{
  "balance_loss": 0.000593,
  "n_head": 7,
  "head_dim": 64,
  "qk_norm": false,
  "init": "normal",
  "init_std_qkv": 0.0231,
  "schedule": "wsd",
  "steps": 5755
}
Below are experts of layer 6 (counted from 0) of a mixture-of-experts language model. Rows are named router (the router's row for the expert), up (a neuron's input weights, with its number), down (a neuron's output weights, with its number) and show model dimensions 112-223. Each number is 128 + 32 x the weight over its row's rms, rounded and kept within 0 to 255. Numbers have three digits each.
Before each expert's rows: "comes before" lists some tokens at least twice as common just after its tokens as in all text; "comes after" lists some tokens at least twice as common just before its tokens as in all text. This comes from a sample of Wikipedia text that the model never trained on. Tokens count by the router's weight.

# expert 2
comes before: "1", "2", "0", "9", "8", "3"
comes after: " ", "1", "2", "|", " (", "–"
router:162122118122129139119114071094140139127111136166132104096101062152134150123180174085151110148148173095109107192167103119179110147092095129140145154159125142176131080087085083089140178127118113133117106155158151127170146157148169157083155136090120073121101133141103049150121172116142130129114117127122107147123116148145095134144094180143
up0:169130125184117129155068087162073139135076118092121123132152184142099069133131146133137134069162142113090082138189136074136110133126104116165089178172151151206146127177126175063106110161136158131097129088141114122143200156123155108101146107145055159217080161166129128176076158168088174144120106158150111136168144136139138094119094120151
down0:119081148166157148119103137173131178100166160159113129169121158102116179084154080090156139137097124141170088091106159137110191147051146123092117125119093146145121134131171136154142146179125138064118158152056126200156114127183149125100096146092119140177115121136125083140197172086180164108148167126143115093254061093117147140198139143180
up1:091131141132141131143102104139199158128118209123134095174124131135078137141092120135170143166113129117120093135116149129088089099142106089094097110148094166171160144144135084160083107075112150150128141075145097131158138085150148148133142121172139124151091097130128146111119139160128113120180111137134128090107107135138095105111153067185
down1:123165113160113132175159115141138180146123110159109162130175160067119179119104063137106122075051142133150156106120176222098080199133129195141141159100112133121152087113133123136044096173133127109157093083117099134142177174063114173120193166155073146136146129138085167158124091117170092213173075168109110149159133087154180115125106173069
up2:112084186209153136079133099119069191143117180138183138084176107141124143134110154139115140128141140114120070172173119081094151137124094123101080172117116094193162127182163133093149148127127163212097086149173108207105148160126086107130119174130113152132108067130095145185129121189079102109164087185154144161138103081124117159051101147140
down2:127113127118124155180120140136176154081124108091115139162174109097179130169103108175142112159164123072124116090110144091089110134012142160066177057101173171114161143085134084150134143147095148140130099148068168163176110133168161093207115089140180144208121118133140111116161129160168106096150156099115144119205121152117134141101122054127
up3:110116087136088109112168189108113111104138092121160160128140142104108119110125098163128163091061106116117131101075122070161125129132107144164109157094182160099107076156112136146101124131140142106122078086188084132133146090099047129183139160103113174107160182176070167124158168135110153159107158144141202156093142068047213101127151176081
down3:108120099123128156150133136082174133086103069097138139098135169136099044097143109104122212128135130129171135125078041160115192126149138111155097173108143118201114114178088156096130121152176114141128140160127172175170169133126073156119145101185137111167102094142143161142075141115109175187159135140138142156086168135131135092149089157093
up4:104089113135097153125138158118117163166142141122167141137076148139126123147136177126142141108214100122107112176167193092126064080129146119157108158165127150108183153196125218141150123110084130160189163111109152151156138059140130136075142177135149082124104113173109085120098157093107200196074161171195131170105163122152103115156184121164
down4:171119139176132110155119130199107167171091157169092132123166110149154109112124089093090111094100092126153111111159195128116092196157098121164162110161146172138066113116190070114151153144122162117133160141104068116089087168128113119094124164139101096134159110143071091089161040078137119097121189107092167130171130091118150166141165120178
up5:142137189149128182141155126150109175144116129134162122150150160174095175101139120139041159121111127212098125114152142103105161116117155164118122144135137110144120130109174141181133114176127098074149122145070131161132107173146160093079127125156081120075130169126055095098181159120108076147139123119145058135147152093081116127163156159134
down5:167120139104165079150124155062161198202130153206099101090115157124140153124075130107159126082109084106123205156126165189097132170170119129133191116139135102096136123145074108152156139134087151073116144114131076134136138119083113150093130109128165123110113131135079124152087122052134137093128105107113157128117123137120089117119093147117
up6:135135130179146078160081092136103098114148111092111114113135143080145092166074181180048141103126140133096116210190133084119096138172100116127116159157174121214153207106086149118103170171146151169075125107086114163109105146135115151133122136152145153072101186170127115137137135144164184120169141139183138146156084137139147096170137135150
down6:172105142075180130110193128139156128061166140157118132097163156131171178131161164165136083122079105098162120101108153087123177133066131132146162087126172132104129124218124078127120077160134150104178158110113130131143072114171102164132164114131027168156134135121116114117167146112160107103215141124156127049183111139144151111140145121126
up7:114145090089061201111108170154114136122144102086184195142148118099140122099098138084170137156113084078102166118150151155109103146146151135178113111154090144085130106169133120179132138114131124110171147150115133072137200104161077091088118143195197104199135126108130126087173115173135100076136182083148143115121183152125167158123193095185
down7:160145148102126085147124131177132098148132120117062120119164184133113171144065128159147116089080085097137115128158163181100125161126140098183144127188133047107131101185113193168166167121114145102193126121090117128122197097106072118083147130094132132089173149134119132140165117119154129098115090102151116137147111100131137150130139130163
up8:097146110119159179125030106113157139090144148162121157142140131135110093128028115089134117132060123135133126106069103146090147078134122104151090091049099175170176100148077132114130118166136155139082148151115165159087162147158118180141112133133124192146163097106131100158076128163158113179143156113097114042182119137140117120102115085123
down8:132156130118087184110136106129111211132106081157162094156088112141197130144173162117166125110128133150162151155161112158144053111128156205128178130122170104124163086057141181138047084122126201106172090090165148108152184119105136161159156181084065125089109187103152160134122106152119106158123101144073133174127139115194128143123131187132
up9:116054130112107102163094131074104147168164129140148139103189160131145099206148067158071152058136107168087126201124188092113191089139094175144052148098043124157187129150128151052117147080140119175152117158130115150105117139152123156149173166119105165160137166099109121133098143127112147216142141174132175106133115136130151082106097106128
down9:127130082168099167171175163144106119083090170151109139132147137135090143130119067103125124143107062205142171059115099188152143158183094074123127136104144179143040099107192161157085136125123164084109114129087081069150124156111130147180124084183105035077120135127099111093084094143127100074130128122129196152085080096177182144158130155133
up10:111136084118119128190120133137089122078121119160137158156139128127137117136090122090163091176157187238042104138084099138143162121105132107109199153121171150221174109191082106056130133102151118065175204101132108122122164100148117170161175119145128103084047157155134109096097163159119154049153172142107139136144104213177164165151112107194
down10:133200077069125092149128138139112068066082096108189104168071099150042076178133165136070151125134109127150132136139130176162114122098155040166131100187089076077123133125094097141125160140160153128147144109150131114159077090122182117097111176118111139107136169100122124179159205168104160147159149145098152149119095132111158084128057105138
up11:161167187084141095066138120164140097103084135114103199109131089113105099154098181204128137176162133095100161129158131156134115129113118112087114140168139134051157172186100086085145084166103138180170145133166144113129119125085151201159102063126152145155139114173126160131089179153118148182112073155099133147126059172119091138199114130211
down11:119148102104148197142090076105144148111136136060175104128106145197172126075148168168169151177129162164152102132110109113162125114147128160184090157128093150120147140085110187123144110115148136135162085093161166121120102103134139114163123168133094068145100148068101109150128163115100102060159098110128109106113102163160105098169157141115
up12:095126070118159152147153115179154073076102090089138136183103118108122122110143183154146169185164185093115085144131132105140084111172089119114161178175136139095168127159126133151151160172157190172132103103153182079170142120183130145156173107143102126183110128202101123132133203163106200120131088141153167143064115138148112116148151170139
down12:120159141107134139070170175153145113132137078106139164059174095155182162186132158133088091115139159096123126151181121073118112156160180107109126124132137070148206149111086141078122122151155174115148121104094086116108137171103098148129115136140154117142143177117097126122097090189118042148101105109127129157149131148146168108089101040104
up13:142144139143173154136139157152093173142211138093125159170060105073127181136063169143157168113156148136121056122111119189107115091125094181121102151119093112105143168090164113066140193055073172132097174174146194132074134174166131074108160169149168070173107055134083119130150143059128120168107121153218149168127142143124137109141186125100
down13:145127117114119134150101099146095116112059154153096156145094123149135096152139101095156123112155110102172102144106145172139137138033123154152133103126078156167150147174049074133199135179068110132107091098137095160105140142135131090172190126129170138161229173131128130110164108122119098115102142164131135133087109147043126162052172153177
up14:102143160142149118140084114155141148098192109166127160206130083094099156140084122127209131141117170157073079083137138143139188140145120125094137121079094093164127152110092097060121116088160098162124149117031145134113171125148174137141172182136114149158121138123081105158091108146123177138124131172168117122143133150102125099133175128124
down14:149131105089155135071089125132051092066065126135202116118038100188092139155120211104104149083135149138162126127120089148117112181088168112175173100132165111135073138163093097149241154179128210156102131094188106082126093126156140141145099107159106113142166098118132126190077148179115101133083091136136141155096144129109142118115135092147
up15:117137120154078055193165152136221163106199074094137121101151140121083163098110102140125178127077151062160116068111105147095108125091088065134098150121117128078122127126169099164127148139138149079188141123127101101157158151164128098114145115133140156181135152160152120138136172162074094139099106163142084147140135116136155141157127106130
down15:084143125112075102116157085112087118202150109083124092133147080086083094103094115105115120137175163138120145097134137126136142113168127154173128113123143123123099104155172137127155191125115094100141163178118166100134160082111115141145110128159154076094151092118147113118097107095131137081113147100130150112051157103136094070135108140168
up16:184083108110130101150105100156071070135174125166093185176135108103113148181111105161122167094135156128089107116157138124099144135145127091154142178094092137169118099144151123130144168055144161100132100147185162138166101152153103150161139108158131137088094044134050180128101090097207209160155104098175079109110100082142167152101134166153
down16:066080156087114116198193145110112089141094120121108102158132139151099135082112085135132121113101137176090162094105118116105138133093112130143120095145117103075138096147123070134148122122045125112109137167138140126143148165126144147114087146170117128121166160115081135155146103061143138091142159153123138108126124102098167096135100136146
up17:183202089115172139127166100138110178076158082118188099104126131100184185156121142118169121138087099104156136170166095115113081179151136144073109163193162145144091152132139104103100143122121140065149133139139122107165104118132169125141202187109077083152102141196143107087124123183121166122121084153187122092105115144159117141186137094174
down17:079145092084143099090100132161103119158097120136118124146062071144103150096097139067131113088058134174080120142116184095045137185108157097156167135134091150118096097146185096150188172117067146120141140159143176150083085096068124075188155168126104163096121138096143104157148135145156133087100101141082148150176166132088126087157116153187
up18:108152091155136163122048140111094115098158138150152130144160147113143109133130137113108125091122128122088129160194143161135088112090122062089124177157070179104052120110135143036166073143146128098130129127111165161130126119072112137130128089164129113136126149180081162167112193113096117153100115087155083141114164090130129131107155135144
down18:101187130216134125083166107134129158162128165130073119113101097108124132141125163152146121170201120144136166141141089080116150137151123144092130141072146154159093072093141156138060086064116078102155138171169104160125160089113124173124092113113132124118096160130137112131119142116140126128139127109108144155120190184088117135100144093159
up19:084160152173155125147047132104221056122111084126159095156129102122108118182114168103132105173150096108135094230099091120127116078113156106151138124205135161117136135111113084152116123146117138146215150123123150121140114072123121114190149109115141172118126103118177118136127112173127077127102161165107048087152155143128075123121184147220
down19:170118127169145197086154096145125135146115195133133054113153133166135087102198101079101089171107170124111119095131111124168161080188117163130157172116153180118118119044101143166123171156131114144119102189118109076117128047126131118181141157092116103106148111096146150124139112134176068149127138152127168124067084133078183105223125135110
up20:151130183085088147073109082141091145160138127119135131152110111172141118183160097127105181161180078092162094150122097136110123088091164119163123122175104182145125148143171128155145108060161115180117099176142135074106065084169130149174148106123120167134091131157106129102112149136135111129110110133181121071135160106158140092144104133161
down20:120111141108144116129130109122129108183150122136100156112166113155151137145228186166107093196102185128082131152179107111145166118126160187071124110106124114117146154114059113090153138139103055138192073123138097123126165100138059115130120175117180132122108117127121173156144093138162123127158113123119115124117147154119147087132162097094
up21:141123147144103149102113151177147102159117107096138149146082118115130120079086151153106158136164111171188116066139122116096150115194158116121139113078196169111137102107171145143129172186122141118170128114178122133176112127088110155175120137167124139126156136067144106081134132118073113103145151123083129163069062144097142128173181145127
down21:122165102119164123109115137105149084137128085087090105146118137101179094092065200140131165076137138139123152072121110083128149131118129111087073138067142124137176143138083168058068139093129048132125183129145206162153165173151128132117141101102101096111135158123030149164136152128069084159133124100136198139132157137057154121088111177151
up22:158146129085089159049077116156132197076125149112125179164175092134112138174127112107093137148144105146133152140091224133154172128129106059120117122125120162121091105129078131119155095152146128187174121125167109128082119073122110108162137168103145220130080114127110112117087142130172142145128128125132086102161190108110146124152072106151
down22:109125113105158089111135090107149048172154075069128113125085101175162115134211164126115092160163171115087116196168130121148122124119129157120122095139173107092106144153061199120208159146095153123100121169146123144090087118121091163139125166140166066098121128133197125129148112138196132147121100101091121117148168106131154056140137155148
up23:130187153133099103131106117136113159112143156160110158125142141077142106110066120115142130110145139081086169101127112118113163084154158107094157108145163171092118158117137126174100146168063126103137089097081140096089077178122078156110128139137091181125147091079224141141127135153170111122149096182119138118092092123141113110127122130108
down23:160161171204135166155213110118153131093141130154100074064128137133134159128122164103165130116142061113119087188080124096132132116150116067107048117126147095172057133098166162148090118101165071114134150171194146102126085132134113166097113101101141145084139132135162117147121172162133114094103104125142172143198126132189148125191142135116
up24:103170104173127099091111139101106125117115135135056126081103086077107162161148107097166131106127160094110182120090135185093111135096166160120103140148063109131069101075151104097106102096136162102108113119191141090094133136155105182075186098094200181184146144118125190159132086118137104073148121145155096148180160128125169145163092146106
down24:117126118088113071169087071170067135183103120116141113086123145113130152118103170130153161144143084184055152132147151042134148131131158118114118141099130065133094151138129173099164111081084125119134106092152106152087083134154127153142081116143124132074137111134178160125122136135068132066075108143155124077121101143092063082116092067145
up25:149189112163159146110164153134128115074185139095105103057086093092165151071164127112093182109104157122115147145178174169142117089151119125062130132135078121119136111089151124073135134106136155127145168092091152067134152165082104071065164144117117111071097152146161109078103129108105096182125093180212106150191134071128147137133102143104
down25:128170134145155136157115100104117121156145133117158177123062166076108181156073139084130073109117112083150159114128193181118145178101115196148160157115076131112096106132133105112104108120104126098103092089105151168088159124089169080189156120163095138171131181063122180120153120064098148109147136166112116124108143141129178152098121122106
up26:171137125119107102200125121110115189140146029137158119171153095124104146177118184158083151088104176127052162162097147178167122118078083126128126137072172127113174158112128176086127144072189112093112098130173101125173143126143106121093155118135085141130133151138076156188136145156138174159083131137105136139187155145095133116097131167042
down26:172138130102136150121126139171140124120116170170074195108095181155150179079134041094077097066122125175180116084134178168118173147112144109174138171125057150144136114144204094140107122081050111113093129115119167124105128149153137115172163121156104148167108109159117154162172069042116160101130135182131146154072132106167141142130193135153
up27:146119166161156167119147065185125113121150121091166146129086127096155111090151135133143122133096148101089133179189086138130150093122129156126088115094138134151150143083191089109122197165106123155141027143146120134196110159119107169124109095111133142117123166146071124071134123113118054092190135116074167176083040155126106141157122120110
down27:117154112160103072155132135169155152206117096102133160129179081156180131170098168084144158177110124145103126091137144112127090142107184119079167126054074061129106153094056126133163173117091160129127096111105163147102119067164144127156134142113168136080119140094184172118181168203106141075067141080154154137143207156114131108122176123157
up28:069150127151133105246156102088178175153130108206112142236132074114081110147143113101112124172139182140111102129095165145138105115133118116107200124081092108082144132152113093161127156158149098151112144173085107160138141121135146162169076122164124150168097129146093097158174098152150149121113116149127132186075125135141068133045174144106
down28:170121161131056075156125197071085114160105131156126072158099119145102114119055078106133119090091076168196177140091109178118137130147097139153141149107116131100077128150110156154168132143155108114102161119186097110119092132087160087130141092170085093147155166136083101120115101134116072151100126120153156174119130116134122134134089160141